From a checkpoint of a small mixture-of-experts model trained on Wikipedia: 29M parameters, a shared expert of 64 neurons.
Below are experts of layer 3 (counted from 0) of a mixture-of-experts language model. Rows are named router (the router's row for the expert), gate (a neuron's input weights, with its number), up (a neuron's input weights, with its number) and show model dimensions 0-159. Each number is 128 + 32 x the weight over its row's rms, rounded and kept within 0 to 255.
Before each expert's rows: a language model's description of what the expert responds to. This comes from a sample of Wikipedia text that the model never trained on.

# expert 21
Description: Semicolons and table pipes
router [ 84 158 139 110  99 127 105 149 132 179 109 105 141 125 104 109 150 151 173 141 114 116  94 106 169  72 116 108 203 116 131 104 149 181  77 148 169 192 107 192 158 142 107 162 140 129  85  82 116 144 126 184 108 129 141 115 123 156  94 191 124 120 168 119 135 172 143 137  93 140 122  74 162 190 142 105 185 117 116 111 137 124 113 180 101 120 156  70 105 131 113 179 102 156 119 156 117 122 130 121  74  98 100  73 187 174 158 153 102 153 113 101 150 122 146  81  70 124 183 128 130 131 148 119 168 147 107 124 101 114  38 184 104 179 130 163 162 146  82 122 167 129  90 138  88 101 105  57 157 171 138 115 179 119 100 181 126 145 106 160]
gate0 [ 62  68 181 147 158 127 142 132  95 152 182 128 108  46 155  41 117 163 149 118 164 158 135 133 116 168 145 164 115  99  97 110 125 136 111 121 131 121  95 139 151 113 176 132 138 159 149 154 146  96 131  82 104 109 146  93 128 165 124 147 150 113  75 141  88 145 139 146 100 128 163 163 112 139 155 207 126 158 172 111 116 151 174 131 156 144 116 175 122 162 216  65 151  67 128 118  80 126 153  87 128  82 142 139 120  95 135 128  85 142 122  73  97 147 121 156 156 117  53 108  68 139 109  66 100  92  83 158 109 100 169 122 162 137 162 111  57  92 132 111  82 114  82 118 116 127 100 161 138 157 113 179 128  98 115 156 173 114  80 127]
up0 [105  72  83 129 170 123  89  93 118 160 123  56 154  87 108  97 121 129 157 107 151 159 178 166 134 130 122 136 152 105  76 131 155 135 144  82 137 114 121 100  95 117 148 151  85 120 140 168 132 117 138 114 127 113 189  57 157 236 116 137  85  55  17 148 106 165 123 115  96 121 133 141 127  99 103 140 133 128 119  81 105 127 119 102 119 109 170 169  81  97 133 104 161 166 151 103  96 119 157  86 157  64 155 150 152  95 143 162  99 161 130 131  80 136  98 159 180 145 117 136 164 126 130  71 141  84 165 174 125 143  98 119 126 108 126 116 131 122 143  75 131 127 125  98 107 133 136 129  43 167 174 151 101 188 166 131 127  83 124 182]

# expert 45
Description: Section headers and S
router [120 143 133 119 144  81 127  85 155 120 148 121 127 129 150  86  59  91  99 130 137 124 157 126 106 109 127 111 140  91 155  54 151 129 147  66  51 115 160  81 165 172  93 161 102  82  99 115  91 155  70  93 138 118 106 175 118 105  96 103  63 139 106 119 134 131  96  99 156 117 181 143 135 150 101 128  99 149 141  92 133 182 128 132 204 132 185 188 111 142 121 162 102 163 178  67 131 186 141 110  83 117 106  93 142 127 123  63 195  94 119  83 104  75 145  82 159 107 125  84 111  75 115 120  93 116 125 209  70 142 130 166 107 156 121 104 119 107 130 143 110 152 166 120 128 124 118  80 108 111 137 149 166 147 147  91  91 126 131 193]
gate0 [130 109 151 124  53 122 215 155 144 114 177 137 105 127 160 136 102 179 117 170 160 118 117 134 143 168  75 108 147 119 101 147 119 113 124 164 100 136 106 147  95 142 113 122 122  75 102 134 128 158  94 114 140 111 100 146  81 188 138 207  90 162 159 125  95 175 101  56 142 108 139 129 164  88 120 164 146  47 138 190 144  86  99 159 130 131 158  77 133 104 101 143 108  84  49 160 116  99 140 102 186 100 108 157 119  95  88 161 146 133  72 134 149  99 143 158 151  76 124 140 112 152 110  94 182 126 124 113 209 114 132 140  77 134 158 151  96 102  92 116 169 119 144 166  89 146 127 150 176 137 151 164 153 120 180  73 167 156 102 107]
up0 [138  79 159 143 128 102 155 146 139  93 132  65 164 140 121 103  83 172 176 156 111 103 112 178 133  72 107 113  93 111  98  91 149 180 150 111 138 136 153 117  79 158 107 168 116 142 130 138 114 167 110 144  95  66 156 159 144 174 117 117  83 117 115 120 140  95 128 114 101 190 123 165 152  97 106 151 161 139 145 166 156  88 124 129 104 158 148 149 124 115 140 129 120 107 139 154 132 195 119 191 122 136 113 163 216 122 151 116 139 146 199  98  94  66 130 114  88  81 146 128  91 107 192 157 125 112  85 102 111 120  88  77 152 118  82  92 132 142 158 144 158  98  19 141 165 152 188  62 141 123 177 118 181  90 104 142 141 163  95 155]

# expert 7
Description: Mid-word s/st pieces
router [126 209 136 105 133 145 142 167 141 172 134 107 105 158 125 138 112 104 111 109 161 111 166 111 109 142 138 164 113 120 129 182 102 134 108 121  69  87 113 153 156 180 143  57 165 135  97 119 203 111 122 144 116  95 129 126 177 109 183  93 131  90 171 173 123 113 146 155 135 150 106 133 117 108 130 111  40 120  96 155 137 125 140  70 166 122  76 106  90 138 133 136 143 129  71 150 169 130 182  85  90 162 156 160 126  87  97 129 134 104  71 149 128 139  82  84 124 155 159 135 114 109 183 180 112 119 135 171  97 195 113  87 116 131 149 175 131 149 189 128 150 162 140 171 180 195 127  78 147  90 118 148 105 152  54  48 135 124 123  95]
gate0 [165  96 127  99  99 167  81 105 118 102 141 117  60 154 133  68 149 110 108 143 144 142 159 130 166 114  94 106 193 135 160  81 125 100 110 124 117  92 110  81 137 135  90  80 100 110  96 151 163 114 115 147  73 133 127 128 165 165  96 142 126 161 131  76 196 123 139 138  99 112 148 102 139 149 130 150 177 122 135 144 118 165 158 128 131  56 101 137 119 116 138 107 145 173  94  45 134 145 110  67 150  73 101  83 105 113 198 103  44  86  92 152 108 142  88 120 149 147 117 148 161 108 113  93 112 147 135 113  72 119 160 168 151 135 158  94  86 197 143  84  61 177 129 128  86 177  88  86 134  95  82 135 163  98 108 112 136 138 154  67]
up0 [153 130 157 123 117  97 124 156 100 107 130 152  91 105 107 130  93 124  53 146 129  72 132 183 153 116 110 126  96 155 183  88 158 139 115 114 127 197  76 118 159 162 187  79 155 111 140 116 118  96 118 133 132 164 143 164 162  75  77  88 130 163 164 122  97 102 123  33  90 148 128 116 130 160  86 150 164 111 119 172  56 103 125 137 146  79 123 105 125 163  91 158 140 101  86 103 123 139 155 150  94 110  73 115 106 158 110 110 143  88  69 102  97 152  95  93 163 121  86 133 174 125  78 167 117 175 182  84 133  90 142 189  98 133 109 142 127  99  74 126 115 132 127 174  82 130  79  68 169 109  80 178 115 171 133 147 131 159 139 164]